python train.py --n_layer=9 --d_model=192 --n_experts=48 --experts_per_token=4 --d_expert=96 --d_shared_expert=0 --activation="swiglu" --moe_layers=[1, 2, 3, 4, 5, 6, 7, 8] --router_score="softmax" --normalize_top_k=true --routed_scale=2.5 --balance_loss=0.00239 --balance_bias=true --init_std_router=0.00762 --lr_router=0.00116 --vocab_size=3069 --norm="rmsnorm" --norm_eps=1e-05 --tie_embeddings=true --optimizer="adamw" --lr=0.00178 --beta1=0.9 --beta2=0.98 --grad_clip=1.0 --batch_tokens=65536 --seq_len=256 --train_tokens=552400000 --steps=8429 --dataset="wikipedia_en"
Below are experts of layer 4 (counted from 0) of a mixture-of-experts language model. Rows are named router (the router's row for the expert), down (a neuron's output weights, with its number) and show model dimensions 0-191. Each number is 128 + 32 x the weight over its row's rms, rounded and kept within 0 to 255.
Before each expert's rows: a language model's description of what the expert responds to. This comes from a sample of Wikipedia text that the model never trained on.

# expert 14
Description: Empty cells in sports and election tables, plus short pieces like re, ra, se, le: d|ra|fted, shipw|re|cks, seats.
router [153 165 145 173 110 118 157 140  67 176 153 110 121 160  94 156 165 176 106 105  93 144 137 175 129 141 145 158 160 167 178 102 117  61 170  97  67 161 165 150 147 130 112 125 111  82  74 131 133 135  97 108 166 110 112 148  77 120 168 186 122 158 165 149 153 123 169 193 120 108  99  82  73 122 117  99  72 127  96 104  72 132 130 178 154  44 107 119 133 162 118  75  77 122 159 116 151 157  58 145  67 135 107 118 145 115  39 112 132 124 116 166 140 111 192 153 202  79  98 132 129 123 126  94 162 138 185  86  78 110 107 123 124  90 132 159 122 151 141  93  95 147 131 119  94 104 113 120  96 159 128 181 154  97 155  90 172 154 113 127 146 130 105 193 157 139 143 177 115 141 141 106 109 110 182  85 155 145 105 133  86 142 138 137 132 113  93 153  75 130 128  87]
down0 [170  70 124 102 159 121 130 101 176 162 173 156 110 109 113  96 156 119 109 114 107 166 142 151 140 132 147  69 123 129 139  92 141  95  89 123  94 151 135 110 116 153  70  81 142 117 104  99 159 116 109 119 141 136 129 143  67 132 184 136  66 101 114 170 142 155 120 163 152 142 163 208  98 138 140 124 139  72 175 156 161 127 143 112 118  95  95 126 143 136 112 158 146 117 100 136  76  83 131 157 101 144 173  92 108 122  46 105 134  86 126 142 158 148 168 133 159  52 111 154 197 154 102 179 143 160 116 150 148 123 185 160 146 192  44 136 142 102 101  83 125 127 152  74  67 176 111  99  95 103 158  94 111 195  70 142 127  98 160 155  92 132 129 137 100 136 140  51 144 109  88 171 136 139 156 111  91  95 105 166  92 130 163 125 108 203 106 156 124 115  65 129]
down1 [195 127 150  97 114 135 106 149 163 134 167 137 125  87 113 126 152 134 103  73 146 107  85 175  81 125 136 137 107 171 109 134 144  75  99 128 105 118 170 111 118 141 120 142  78 145 155 147 166 145  81  92 150 178  96  78 110 175 126 101 122 113  80 141 150 126 102  66 152  82 125 135 131 139 105 125 175 107 163 118 142 126 136 164 134 122  10 104 177 157 127 147 138 169 172  98 121 139 118 155 144 105 108 118  68 144 144 138 148 195 120 138 164 111 134 188 141 144 130 158 130  91  97  80 176 143  86  90 111 170 141 133  79 136 140 133 174  74  93 163 131 129 134  89  99 170  61  86 134 145  99  95 155 125  88 188 107 177 150 164 144 182 116 149 121  66  85 139 204  98 142 121  65 174 124 155 151 121  48 111 152 131 126 115 124 203 100 127  90 165 142 129]
down2 [155 130  95 135 106  97 151 122 168 102 121 152 164 186  82  92 127 119 189 116  55 141 158 140 160 176 107 184  91  61 104 187 140  72 135 119  99 134 115 118 122 158 119 114 145 166 152 143 153  82 101 116 105 136 136  83 131 120 117 128  97 144 186 108  93 131 109 164 114  89 132 160 148  83 123 151  98  88 123  75  90 137 175 116 146  61 154 165  85  83 104 147 152 142 135 115 180 135  93  91  89 142 122  97 191 156 136 102 135 173 139 102  79  96 111  63 129 173 115 126 135 134 113 172  67 145 121 109  82 155 119 138 101  70 141  78 113  95 123 118 138 115 126 119 162  85 151 168 114 151 118 116 113 236 175 122 115  98 112 136  77 125 167 138  86 166 120 180 132 186 105 221 139 145 137 111 102 109 182 105 105 149 101 120 135  86 121 125 190 167 104 123]

# expert 31
Description: Periods closing sentences or quotes, decimal points in coordinates and statistics, and pipe separators after numbers in tables.
router [132 171 130 115 115 152 123 138 143  89 169 108 158 141 183  77  75 118  64 135 124 108  84 139 198 126 153 159  79 141 128 105 129 145 109 193 112  80  39  69 102 134 155  98 130 142 120 125 129 137  97 179 100 114  69 122 139  94 149  85  72 178 125  84 170 139 132 216 138 105 171 142 152 195 182 139 164 129 185  92 148  97 108  99 127 123 158  98 156 140  73 125 107 137 157 118 158 147 129 128 115 175 177  74  47 161 154 132 122 103 142 174 147  63 116  82 120 174 108 164 173 132 197 143 142 130  80 127 185 133 119 110 123 124 168  91 128 123 111 137  86 129 108 108 100 196 108 138 129 121 119 148 149  64 160 159 129 122 172 111 120 132 124  93 150 149 125 113 135 111 188 121  87 161  67 132 105 164 150 125  80 147 151 117 125  93 133 136 157 127  97 122]
down0 [178  90 114 151 139 163 125 180  88  58 120 155 155 125  61 148 159  96 101 125  78  89 120 176 126 110  84 121 120 184  86 131 125 155 134 152 134  88  81 111  66 154 143 120 164 146 135 123 133 113 145 118  99 123  87  64 139 163 112 113 124 145 134  84 178 150 212 164 184  70  72 148 152 127 143 147 155 157  62 103 199 149 126 124 130 118 167 128 134  94  95 150 111  74 164 137 119 152 120 136 132 168 146 145 106 144 140 139  92 156 115 103 151 164 152 144 118 171 125  89  85 119 167 211 144 128 146 125 124 126 164 108 131 122 151 149  33 112 151 121 150 105 167 149 135 165 122 112 103 111 165 124 130 138 144 109  89  54 121 128  97 105 116 107  69 138 121 134  81  91 137 150  92 135 165 189 172 183 115  74 186 139 168  86 156 115 113 124 167  69  86  94]
down1 [175 185 173 113 123 103 111 140 143 113 102 191 153 138 133  72 102 120 126 171 135 106 111 102 148  99 119 159  90 142 135 116 140 101  94 125 135 161 147 201 168 118 136 109  88  91 171 153 231 113  97 135 158 107 151 107 118 137 119 130 255 167  98  98 146 142 140 123 125 144  75 118 139 140 116 118  58 118 144 142 142 182  73  95 123 135 101 152 155 137 134 134 170 137 115  90 118  90  59  82 106 101 145  94  73 101  83 100 143 147 137 144  89 116 162 142 117 157 156 152 116 146 142  92 121 163 177 168 136 123 160 171 122 160 126 151  70 144 132 104 126 210 104 153 171 111 139 195 120 142 107 115  66 117 123 181 127 117 129 196 139 146 160 101 141 155 147 112 123 174 123 128 108 166 114 118 139 132  79  69 140 146 123 134 124 116 121 143 140 113 200 140]
down2 [170 151 109  95 169 122 106 167  86 133 140 119 152 160  74 187 111 184 129  97  77 164 109 119 137 168 111  98 140 109 162 173 133 143 168  74 148 134 132 114 127  90 109 161 123 117 134 118 179 178 140  83 144 123 142 151 137 123 162  95 123 203 152 122 143 129 104 110 106 102 149 128 113 118 119  65 152  82  64 159  80  68 109 116  89 150  27  84 145 169 219 110 153 129 150 176 186 130 109 154 109 111  92 175 133 117 154  85 103 125 187 110 199  91  95 118 141  21  88 108 156 110 149 125 125 147 142 121 132 142 118 126 141 168 107  95 122 126 101 159 102 127  92 145  85 119 136 165  99 121 137 120 106 127  42 152 117 145 112 194 152 162  92 151 128 122 129 117 178 172 106  98 136 137 129 153 143 131 113 133 167 114 106 157 107 110  91 108 111  83 203 147]

# expert 26
Description: Line-initial list dashes, numbering periods, table pipes, colons and semicolons, plus common first names and titles like John, William, King.
router [ 77 119 171 139 162 157 119  91 161  87  90 127 153 146 108 158 165  93 146 154  78 111 118 106 195 116  60 111  94 184 142  96 177  95 167  97 105  95 137  70 152 149 147 170 155 139  66 121 103 135 114 124 140 109  61 127 121  98 121  84 178 116 124 128 201 116 116 125 182 135 132 144 102 117 124 139 136 103 131 148 148  80 140  81  92 149 132 151 110 145 164  96 110 164 182 131 144 170 113 106 105 147 147  53 146 128 131  96  88 195 142 137 158 139 136 106 159 193 119 122 148 183 148 114 190 145  78 131 176 180  93  95 163  96 142  72  86 141 129 142 101  73 142 148 177 128 121 173  98  92 160 114 127  38  78 129 115 152 184 122 100 143 103 100 140 122 138 132 154 132 122 185 102 130  97 131 133 119 149 146 116 120 180 105  94 127 134 115 172  97  42 181]
down0 [119 109 121  49 156 103 154  96 129  79 127  86 142 138 190 118 117 133  81 141 166 188 155 146  79 129 149 168 117 114 131 126 121 142 110  82 109  89 100 170 107 132 119 165 158 107  98 107 117 130 127 110 120 153  89 132 127  98  97 126  84 139 128 160 152 119 145 162 105 113 145 181 121  94 130  96 152  95 146 182 126 138 110  85 127 122 168  95 159 145 130  61 171 128 152 153 108 130  95  99  87 125 129 100 108 193 190 126 130  67 145 126 121 140 125 187 118 195 156  68 132 152 177 110 138 182 171 172 134  95  58 137 147  76 146 102 141 109 113 190 149  53 150 110 170 107 102 178 100 156 149 128 133  92  78  80 122 133 154 138 118 151 116 112 158 137  52 141  79 157 106 125 123 190 185 100 103 159 187  84 154 156 131 151 127 167  98 112  99  27 110 125]
down1 [164 120  85  89  83 135 143  98  95  68 170 171 163 121 142  93 107 150 124 139 111  74 157 193 152 186 111 130 166  93 141 180 172 152 153 156 115 109 180 136 112 156 177 132 194 106 135 184 116  87 110  98 158 120  89  76 122 178 131 212  77 103 193 161 115  94 156  71 114 111 126 169 197 124 106 152 118 129 150 147 155 145 198 118 153 107  73 127 160 102 131 154 144 121 152 151 105 138 113 144 148 135 104 116 101 146 124 171 193 123 168 117 179 137 157 139  67  74 120 166  74 134 134 131 134 167 145  93 142 118 114  83 143  87  96 129 167 191 170 142 150 126 168 112 120 145  90 143 124 175 174 174  87 109 156  81 142 128 133 117 133 108 134  75 133 117 102 118 102 135 125 132 171 144 170 109 179 149  64 100 120 143 173 143 175 100 182 159 142 141 114 136]
down2 [136 136 123 143  81  63 167 120 140 140 111  98 105 120 187  56 103 179 146 149 145 174 114 170 155 127 109 139 151 153  45 101 156 126 142 150 161 148 139 130 160 140  75 149  92 164 132 118 127 148 123 125  92 100 176 121 161 134 115 145 105 177 161  81 172 120 101 159 133 164 132 148 152 168 148 144 158 104 108 106 130 122 109 164 137 117  85 111 122 141 129 121  81 138 182 171 204 180 146 121 111 173 121 209 161 145 149 172 144 141 105 114 146 185  83 125 144  37 119 168 142 178 118  95  88 129 157 200 151 110 197 102 154 107 168 109  54 120 115 151 175 115 143 104  98 102 158 134  98  98 118 149  63  89  84 136 102 171  91 175 160 121 160 118 135 161 121 172 121 178 154 110 141 125 114 209 129  98  92 114 112 105 148 146 121 155 170 160 141  76 105 126]

# expert 0
Description: Opening pieces of longer words after a space, like st, con, pro, Mar, expl, administ, often in names or verbs.
router [ 91  84 133 146 111 133 127  82 144 153  98 148 152 174  75 121 185 103  74 106 125 113 136 154 112 103 109 169 159 108 171 118 122 126  99 163 156 108 123 151 169  63 124 179 135 159 184 124 113 112 110 182 124 168 160 108 136 118 147 182 147 105 125 184 102 117 133 115 165 114 104 109 148  92 119 168 158  88  94 101 107  74 129  90 131 121  35 154 153  84 154 100 163 150 131 173 169 103  92 145  28  89 127 108  79 147 166  89 121 153 156 143 179  69  99 199 104 147 153 124 122 160 164 133 120 105 169 104 115 189  83 141 150 136 118 136  93 113 101 127  87 184  51 124  89  81  82 204 108 115 143  94 111 108 111 122 127 137 112  91 108 123 109 114 150  78 188 127 161 114 147 157 162 105 135 129 102  95  64 155 172 104 127 153  74 101 113 156 140 121 144 138]
down1 [ 82 173  93 156  91 103 141 132 128 115 113 164 119 101 145 114  84 191 102 117 130 150 105 131 158 119 127 132  41 139 104 131 157 154  82 103 103 134 178 164 130 146 129 145 148 126 151 130 136  95 131 146 117 170 168 167  82 117  89 140 195  93 157 120 163 154 100 162 153 172 128 140 120  83 144 147  99  57  99 121 182 173 110 125 126 123  46  75 140 176 138 168 142 115 144 148 131 115 130 223 156  58 118 106 168 135 212 157 106 144  96 162 116 120 116 146 106 101 148 117 141  93 196 179 159 122  99  47  98 176 145 114 123  76  75 122 128 127 135 127 143 162 100 115 128  83 154  78 135 113 142 140 129  77 103 148 167 139  86 141  98 134 104 207 106 118  69 155 137 127 123 110 154 101  78  98 148 137 133  56 115 131 182 129 108 140 130 135 159 103  64 130]
down2 [135 139 118 203 107 138  66 140  98 131  88 125 120 165 179 122  74 163 136 140 112 133 191 145 114 113  90 150 100 139 161 130 121 116 172  99 148 177 127  98 106 113  93  66 165 165  88  96 134  73 126 112 133 128 113 101 107 172 165 146 137 127 123 102 162 105 149  99 134 120  77  87 112 107 150 141 131 174  47 127 142 165 174 151 136 113 187 138 112 148 124 141 198 197 195  85 180 121 141 102 129  95 108 133 186 189 148 168 146 144 114  90 155 173 116 199 113 121  87 122 122 113 133 133 143 118 128 175 116 126 115 167 138 136 103 117 160 131 138 157 128  66 115 132 179 153 151 186  74 219 114 172  79 178 150 215  87  90 181 160 134 167 104 142 106  89 153 119 129 141 130 150 138 110 139 116 142 132 137 156 129 165 148 107 132 133 113 136 193 112 149  66]
down3 [106 184 116 108 112  99 163  97 135 123 102 115 123 147 106 170 138 193 183 132  87  96 145 105 174 106  85 165  98 169 128 134 156 205 143 144 144 146 116 111 101 121 143 161  83 112 122 171 207 139 140 156  93 128 153 156  91 169 169 113  36  98 150 121 149 119 119 122 119 153 108  88 130  77 161 134 118 151 174 113  85 104 149 151 142 152 163 148 152 141 122  87  72 124 123  69  87  70 136  83 172 180  99 124 111 139 110 170 124 136 145 147  84 141 101 118 159  87 123 101 174 133 138  51 140 175 123  84  68 124 186  90 159 164 182  87 145 140 129 121 160 162 116 166 160 157  70  89 123 107 128  99 128  69 167 156 114 132 151 171 192 103 121 151 146 163 134 130  72 172  86 168 193 130 147 120 132 144 151 116 100  83 189 112 163 130 155 147 111 153 100 136]

# expert 36
Description: First letters or syllables of ordinary words like f, d, al, re, aff, whe, mult, often splitting common verbs.
router [159 133 130 152  92 173 120 111 134 211 134 112 133 148 164  64 181 137 128 108 116  96 142  98 142 130 139 158  71 200 137  92 134 153 124  83  97 156 154 100 173 121 117 148 151 145 141 209 164 156 183  63 176 136 190  99  91 104 115  80 156 184 134 106 115 164 143 207  90 134  68 136 139 152 112 193  98 154  98 113 158 194  87 125 161 152  66 157  88  99 147 141 113  95 154 128 101 131 162  99 147 131 140 119  95 152 124 101 108 165  98 126 135 168 186 169 143  86 184 130 161 125 137 155 106 142 156 152 160 160 107  71 143 113 141 151 124 145 110 154 184 145 133 122 106 145 100 179 139 131 125 121 120 117 122 141 157 136 119 147 139 168  88 144 186  86 125 167 118 136 106 132 100 161 157 139 112  68  37  87 116 135  66 119 136 186  92 145  83 144 115 125]
down0 [ 72  96 128 168 190 145 141 243 150  92 145  79 170  95  59 172 205 163  59 148 139  98 140  96  99 153 148 140  91 107 120 114 113 114 103 114 104 126 103 110  83 127 125  82 134 136 145 122 124 165 125 183 107 131 170 156 112 150 158 142  87 118 172  70 137 109 131  71 158  93 152 140 143 160  84 125 190 152 138 138  61  78  74 137  99 114 115 101 127 171 125 111 175 115 182 125  68 141 146 124 177 104  94 114 130 127 163 121 109 165 138  99 149 159  93 142 134  83 138  86 101 136 178  78  87 183 130 107 112 147 131 137 108 132 177  95 159 167 121 128 173 148 147 130 118 139 167 143 108 138 125  59 141  92  76 127 140 211 139 182  63 123 138 154 148 151 128 147  81 174 107 117 154 114 153 148 150  89 117 161 143 123 121 142 136  90 127 100 125 101 170 134]
down1 [143 111 154 172  48  79 100 150  80 119 171  71  61 138 112 184 168 150 107 114 143 131 140 145  84  62 122 152 148 125 122  97 120 153 107  88  96 130 124 111 129 122 108  90 137 168 104 173 191 184  93  67 131 150 144 125 168 139 135 146 190 159 179 148 159 124 108 100  96 119 123  90 112 140 136 106  83 118  99 120 137 116 147 118 110 121 107 126 101 112 112 103 152 153 126 103 134  91 155 133 148 172 111 125  99 109  81 120 134  80 127 166 139 212  66 119 160 113 138 148  28 113  86 117 127 227 120  85 105 126  52 130 101 126 102 155 130 129 138 122 105 154 109 197 155 144  77 113 134 112 147  92 148 133 123 141 182 178 125 106 166 194 120 154 150 105 158 166 131 152 112  94 134 149 130 172 123 148  63 118 170 152 119 142  84  79 112  91 108 160 185 164]
down2 [112 102 108 122 172 131 172  91 158 170 151 172 164 123  96 139  97 154 143 116 160  79 119 133  65  93 169 106  67 154 136  85 134 136 150 111  74  82 174 151 184 144 131 192 136 117 166  72 120 141 106 128  95  88 119 178 138 126 101 125 166 136 144  81 120 145 149 163 200 142 141 135 143 122 122 101 121 147 150 104 100 110  90 153  99 182  99  67 126 126  92 123 101 104 133 179 119 120 114 222  94 102 117 182 108 137 121 148 144 146 140 163  89 156 111 118 115 163 160 118 132  82 117 118 203 168 159  96 192 107 158 124 145 174 127 118  74 170 173  45 158  87 204 193 158 127 135 113 114 102 144 111 125 158 162 162 137 154 101 115 142 112 119  82 104 147 118 136  75 140  99 151 133 122  94 160  80  77 180 139  82 162 109 126 124  92 136 125 180 163  81 131]

# expert 15
Description: Pipe separators between cells in sports and election tables, table divider rows, and semicolons in abbreviation lists.
router [146 163 136  64 143 154 156 120 126 111 138 117 159 173 123 143 105 128 119 123 131 185 124 155 161 164 126 113 123 110 133 154 111 176 108 155 185 135 135 138 165  76 107 130 113  87 133 109  54 127 139 170  87  96 111 139 135 134 161 137  89 158 194 106 131 135 167 110 112 142 152 137 168 109 112  97 135 181 149 125 196  99 150 101 143 160 162  84 164 148 170 154 133 103 152 128 120 128 104 167 123 173 148  99 104 159  42 119 134 153  88 181 165  90 168 137 138 201 102 148 133  76 150 196 129  75  77 132 165 129  48 132 116 150 147 120 132 115 119 151 187 168 100 127 122 192 116 151  78 142 178 131  88 116  96  86 166 128 172 167 156 233 148 100 122 182 154 109 114 123 125  96  83 114  89  83  85 138 150 175 123 134 127 151 153 134 192  89 116  70 122 152]
down0 [140 141 127 119 111 159 120 104  97 163 153  90  81 129  99 150 108 161 133 140 148 152 194 163  64 165 125  86 170 120 135  70 110 165 132 138 118 155 163 139 137 182 138 129 152 206 153  86 161 113 148 151  88 104  72  99 140 122 112 125  70 147 128 128 114 202 133 151  97 132 145 150  86 115 145 135 134 129  73 113 115 130 157  84 116  92  14 142  94 130 179 152 190 130  91 139 134 130 135 117 140 181 124 176 182 135 121 145 158 103 139 112 118  47  98 118  75   0  89 106 108 149 105  87  82  98 152 122 152 165  77 108 119 140 125 155 157 151 176 153 105 103 147 117 141  68 175 118 116 110 122 109 100 190 129 178 108 161 140  85 133  90 137 153 157 137 124 126 117  94 160  82  99  80 147 123 147 131 152 106 157 116 145 126  79 128 106 137 129 137 106 115]
down1 [151 101 159 103 114 110  68 175 139 167 120 109  90 130 105 124 113 115 134 202  74 142  95 119 165 184 131  58 130 137 108 141 183 119 128  83 114 113 132 119  95  89  83 122  91 165 127 155  94 123 136  64 106 156 129  67 106 123 153  97 115 152 117 111 112 172 183 115  97 104 111  81  47 125  90 161 204 137 138 154  77 132 148 104  92 113 139  98 143 154 134 138 136 211 126 114 113  47 120 113 135  98 140 127 147 140  83  89  96 152 151 131 129 157 153 139  87 171 132 198 156 154 115 156 187 149  71  68 141 122 133 151  96 128 123  53 103 166 139 114 144 150 100 150  95 168  96  70 105 146 153 125 172 145 133 125 165 149  80 133 172  88 118 114 162 116 145  67 149 146  79 147 143 215 123 164 104 179 136 112 133 115 119 155 175 122 120 125 135 152  74 135]
down2 [155 109 103 152  93 125 117 144 135 147 173  99 128 121 166 121 186 126  89 135 139 150 107 184 141 131 147 126 153 123 101 132 106 121 203 146 104  98 129 120 163 159  72 100 126  64 123  94 132  99 161 100  86  88 178 135 160 146 139 153 153 144 173 150 107 124 144 109 144 129 116 151  91 169 140 150 110 159 109 159 146 115 135 168 141 179 214 154  89 103 128 149 136  99 135 170  71 144  68  86 123 152  75 133 123 150 113 146 183 190 149 146  99 132  68 108 152 216 165  45  84 111 121 179  45  66 179 131 104 121 127 143 157 108 127 168  70 124 135 154  95 124 109 119 127 189 147 186 122  71 128  98 159  86 111  93 175 165  88 130 131 132 176  79 134 149  86 132 138 146 115 193 157 160 128  84 161 121  81 115 153 139 141 100 157 124 130 140 159 156  94  95]

# expert 29
Description: Past-tense and participle endings ed, ing, ated after a verb stem, as in Us-ed by, E-lected, plus prepositions up, for, on.
router [114 111 162 125 145  82 141 152 127 111 122 168  93 132 136 126 121 153  94 186 146 130 121 128 109 205 148 144 162  91  91  70 127  75 126 153  92 162 179 182 148 157 130 185 156 145  73  49 118  78 117 101 154 139 190 115  93 201 131  79 101 174 126 171 171  88  88 113 122 130 175 128  91 137  80 120 169 136  89 201 131  91 140 136 121 125 183 144 101 133  67  91 127 167 125 116 133 111 148 107 170 161 134 129 107 111  60 121  89  94 202 100 163 125 153  74  87 102  97 131  61 117 124  96 154 157 130 165 116 164 115  86 167  69  74 114 118  92 130 113 121 109 134 173 140 142 134 111 176 169 116 109 111 119 146 131 142 171 111 166 131 114  98 104 157 185 149 121 141 143  89 131  75 104 136 139 167 152 153  96 142 110  65 140 171 127 174 157 129 121 181 106]
down0 [207 135  69 133 158 154 141 106 119 158 119 126  67 110  91 111 143 150 113 134 123 120  95  78 111 176 142 101  92 145 148 143 134 153 141 110 135 100  92 120  90 106 123 150 125  73 181 150 156 118 159 141 183 181 124 137 182 105 191 173  75 115 119 112  90 107 101 126 173  94 146 160 153 151 138  91 109 110 147 125 118 145 131 145 152 114   1 129 142 145 180 149 103 125 134 183 147 136 157 139  58 118 110 129 163 169 114 113 184 149 136  99 110 141 113 114 125 116 206 107 141 142 110 220 140 123 127 136  87 167 105 143 106 129 114  73 130 102 139  77 138 106 117 161 108 103  83 162 109  76 113 109 119 130 106 120 125 130 212 110 145 230 137 176 101  79 130 140  93 193 178 152 110 135  95  93 114 107 112 127 175 134 157 109 110  79  91 144 131 135  76 133]
down1 [ 68  94 165 139  97 109 173 191 153 112 144 121 114 151  91 159 150 123 105 127 129 120 146  94 162 130 148 148  66 106 114 167 100 123  87 106 172 144 173 140 180 115 149 114 116 145 116 180 150 104 117 120 135 127 170 138  99 137 103  89  84 147  85 149  54  87 150 151 115 159 140 148 141 128 166 101 173 101 119 192 180 145 132 135 145 160 239 171 118 134 173 155 163 151 140  97 182 142 118 103 116 113 133 138  91 106  50 120 129  85 152 107 134  86  83 102 136 135  71 109 105 116 111 132 178 124 151 165 188  88  83 158 158  64 131 163  98 175 154 146 137  96 124 132 154 137 181 126 219 140 129  98 140  97 155 113 147 128 113 178 141 101 155  68 145 138 226 140 145 138 111 117  80 122 125  84 104 137 188 163 115 131 135 123  85 143 145  96 178 105 110 146]
down2 [127  59  87 117 154 120  90 140 115  80 152  83 142 112 144 180 101 113  78 198 108 168 156  99 170 169  97 113 151 150  85 159 128  94  53  99 133  98 174 169 135 171 161  74 134 151 154 146  57 119 135 149 112 122 146 127 123 115 112 109  80 143  89  93 155 126 103 120 116  97  91 119 154 104 120 146 159 125 139  93 169 103 105 183 106 160 201 101  78 167 111 101 152 163 109 181  89 107 154 117 158 226 118 158 129 144 166 107 125 121 122  93  85 109 106 141 103 146 136 126 164 139  85 217 142 114 157 112 118 154 122 131 119 141 127  38 111 118  98 178  86 113 146 133 198  97 151 133 114 118 162 121 125 147 121 136 120 137 205 165 160 100 157 123 150 176 171 145 100 160 173 137 132  93 141 135 219 128 114 145  99 175 123 109 139 153 110  90 138 113  87 106]

# expert 18
Description: Line breaks after headings and list lines, plus middle pieces of words such as magn|it|ude, nonp|art|isan, estab|lish, one, part.
router [128 139 136 162 124 123  65 153 146 147  60 180 119  81 162 158 124 130 125 168 151 122  92 155 112 118 171 101  66 136  65 169 177 114 111 136 165 126 166 122 178 134  93 173 108 122 124 138  65 119 139 158 163  90 205 107 181  91 129 193 133 113 169 105 115 152 191 120 183 151  89 177 183 165 125 128 173 125 143 108 125 118 143 139 132 115  93 166 122 171 124 155 145 146 105  92  90  89 135 173 185 149  77 129 119  86 110 116 159  77 121  79  92 121 154 164  65  54 168 141 150 155 148 147 137 137 178  91  69  81 177 145 162 124 138 150 167 120  98 103 192 155 159 151 106 147 131 113 175  97 151 124  89 130 157 205 136 126 116  52 103 133 161 171 115 133 123 156 155 107 167 125 111 106 144  92 158 130 111 144 159 168 132 163  89 110 114 115 105 147 122 123]
down0 [ 79 133 158 126  94 135 150 159  88 113 166 137  68  93 102 125 108 146 139 161 113 120 179 137 160 172 211 169 122  95 120 115 100 142  70  96 116 153  67  96 102 121 167 128 135 108 133 138 102 111  85 100 162 179  77 118 175 104  79 122 139 135 118 137 153 134 171 136  89 103  85  90 120 108 172 139 107 161 151 191  99 175  55 165 145 101 149 141  79 145 147 175 124 119 146 178 137 146 117 122 200  50 106 132 138 110  82 121 135  88 117 139 117 105 131  60 154 143  59 131 133 186 148  99 128 106 135 132 119 163 154 112 131 147 133  90 172 179  98 158 139 148 109 139 142 145  99 103  85 103 111  88  43 156  89 186 111 128 139 118  86 127 104  64 134 102 154 122 126 110  81 100 152 126 168  91 130 128 199 107 119 157 128  92 113  86 142  44 157 145  91 116]
down1 [147 113 190 155 139  73 116  76 138 132 110 168 144 173 184 104 129  81 104 110 135 128 160 103 141 149 137 125 179 153 157 105 103 145 154 147  80 103 161 111 150 198 119 126  93 145 207 108  82 173 201 101 134 106 120  68 169 128 150 140 115 110 152 148 113 112  92 174 141 137 104 118  78 165 120 105 186 137 160 186 158 159 132 141 157 122 200  56 132 142  74 145 175 131 123  91 123 113 168  88 141 133 133 153 155 229  86 139 133 152 123 152 106  74 135 118 171 105 138 142 101 136 106 178  67 140 185 178 162 124 103 129 144 134 150 180 126 160  75 114 139  89 147 105 168 159  89 120 128  72 149 128 138 104 108 153 165 135  92  96 137 105 136 181 145 128 118 201  93  97 145 134 169 145  94 120 136 137 150 140  73 105  80 108 183 121 149 134 146 161 128 174]
down2 [ 62 145 113 118 131 142 144 103 111 110 106 104 111 111  69  90  99 156 128 160 129 125 107 137 120  81 134  87  89 112 102 121 129  79 162 142  76 180 142  72 207 119 126 129 100 116 100  99 146 104 131 146 111 131 141 143 101 119 160 116 122 163  78 125 137 104 241 134 143 109  61  98 183  86  73  90  93  75 135 106 142 113 144  75 148 147  98 107 139 120 116 153 163  78 127 101 143 102 155 106 135  93  76 111 102 150 150 134 114 186 117 201 137 150  56 155 122  46 108 172 201 141  95 163 116 142 158 107  86 151 142 157 153 126 136 147 111 101 106 125 127 123 100 164 126  93 133 113 116 126 123 138 126 153 196 137  87 149 206 134 109 147 113 128 130 169 127 108  75 118 111 169 121 182 131 187 167 167  86 125 128 110 104 142 172 161 101  87  96 127  54 181]

# expert 39
Description: Line breaks ending table rows, list items and section headings, plus heading equals signs like == and ===.
router [107 136 183 116 124 131 104 183 120 137  99 140 136 126 146  96 125  93 103 116 179  74 138 120 134  48 119 105  62 156 134 162 168 133  77 131  96  90 111 117 117 123  89  57  94  80 120 136  81 142 141 150 125 167 124 117 134  88 201 191  97 133 181  84  98 150 118 133 141 142  81  78 155 145 103  74 140 118 123 117 158 177 137 182 163 165 133 104 151 134  83  58 127 142 120  75 162 152 119  89 140 139 144 192 106 117 101 122 126 106  95 142 128 125 132 156 169 111 149 109 125 179  72 124  90 177 119 151 124  91 173 116 161 165  66 160  92  99 178 113 153 106 105 143 125 101 120 138 116 162  92 172  99  75 136 134  88 161 134 153  84 158 184 178  81  80 129 153 148  64 174 168  54 126 139 191 140 164 128 155 133 126  76 105 117 125 146 123 125  94 107 101]
down1 [160 102 139 144 105 128 125 123 135  85 181  59 138  68 130 137 187 140 144 109 137 101 147 117 121 147 194 117 158  89 138 118 141 101 103  83 141 166  49 121 173 132 102 178 141 187  72 119  43 101 130 141 162 105 139 118 154 152  85 116  83 123  81 116 143 174 151 151 159 100 135 130 118 190 131 101 168 122 161 143  92  66 132 101 143 132  99 152 129  97 132 171  98 155 125 186  77 113 121 129 100 125 138 174 134 108 140 191 168 158 172 107 146 102  89 137 137  79 124 100 100  87  97 121 140  77 161 180  82 125  94 173  70 124 133 130 139 154  98 167  91 147 159 135 145 169 153 152 119 148 182 106 176 130 133 105 140 135 150  69  97 128 114 168 114 151 175 150 165 159 174 150 130  32 140 172 166 187 117 159  88  90  76 117 101 121 166 145 135 101 140 104]
down2 [100  92 166 135 114 139 126  90 218 125 113 168 141 140 139 169 106  80 123 165  77 120 135  72 167  82 184  75 166  98 125  92 104 150 130  75  97 170 108 182 108 111 121 166 104  89 106 128 127 162 102 143 138 174 147 130  86 126 168 151 116 149 132  75 141 119 159 144 154 142  88  78 163 137 147 142 116 153 144 113  77  93 169 134  65 136 138 123 133 160  55 188 102 120 128 105  80 120 169 128 141 162 144 140 110 136 104 161  74 120 148 151 160 135 114  83 106 164 150 140  67 151  85 141  86 115 140 111 109 142 113 187 144 129  97  72 112 113 129 203 156 161 150 134 113  74 148 107  99 115 125 113 117 139 138 127 189 220 151 130  82 149 134  79 172  82 111 110 152 132 126  78 141 169 142  65 148 144  87  94  97  93  84  98  92 146  98 155 157  67 167 106]
down3 [150 157 112  51  67 121 117 139  97 127 106 171 109  91 143 111  99 170 162 113 165 156 159 115  52 113 101 158 138 148 165 169 180 111 112 132 135 132 192  77 143  95 109  96 146  62 127 158 166 143  98  94 112 117 185  53 100 119 133 120 172 126 142  87 167 139 135  81 146 145 102 124 139 110 108 165 145 114 117 117 145 136  96 112 116 207 210  90 104  75 169 107 163 142 113 125 184 159 116 134 130 150  97 216 118 132 115 148 124 137 108 108 179 139 131 151 125 166 110 112 169 150 115 166 112 162  94 129 108 115 159  81 147 149 117 107 145 155 159  65 148  66 169 124  77 138 122 151 141 150 127 179 134 142 138 125 110  77 160 114  87 136 118 136 110 126 105 134 175 118 168  94 140 125 140 133 122 146  45  83 101 134 162  74 110 105 118 153 170  64  49  74]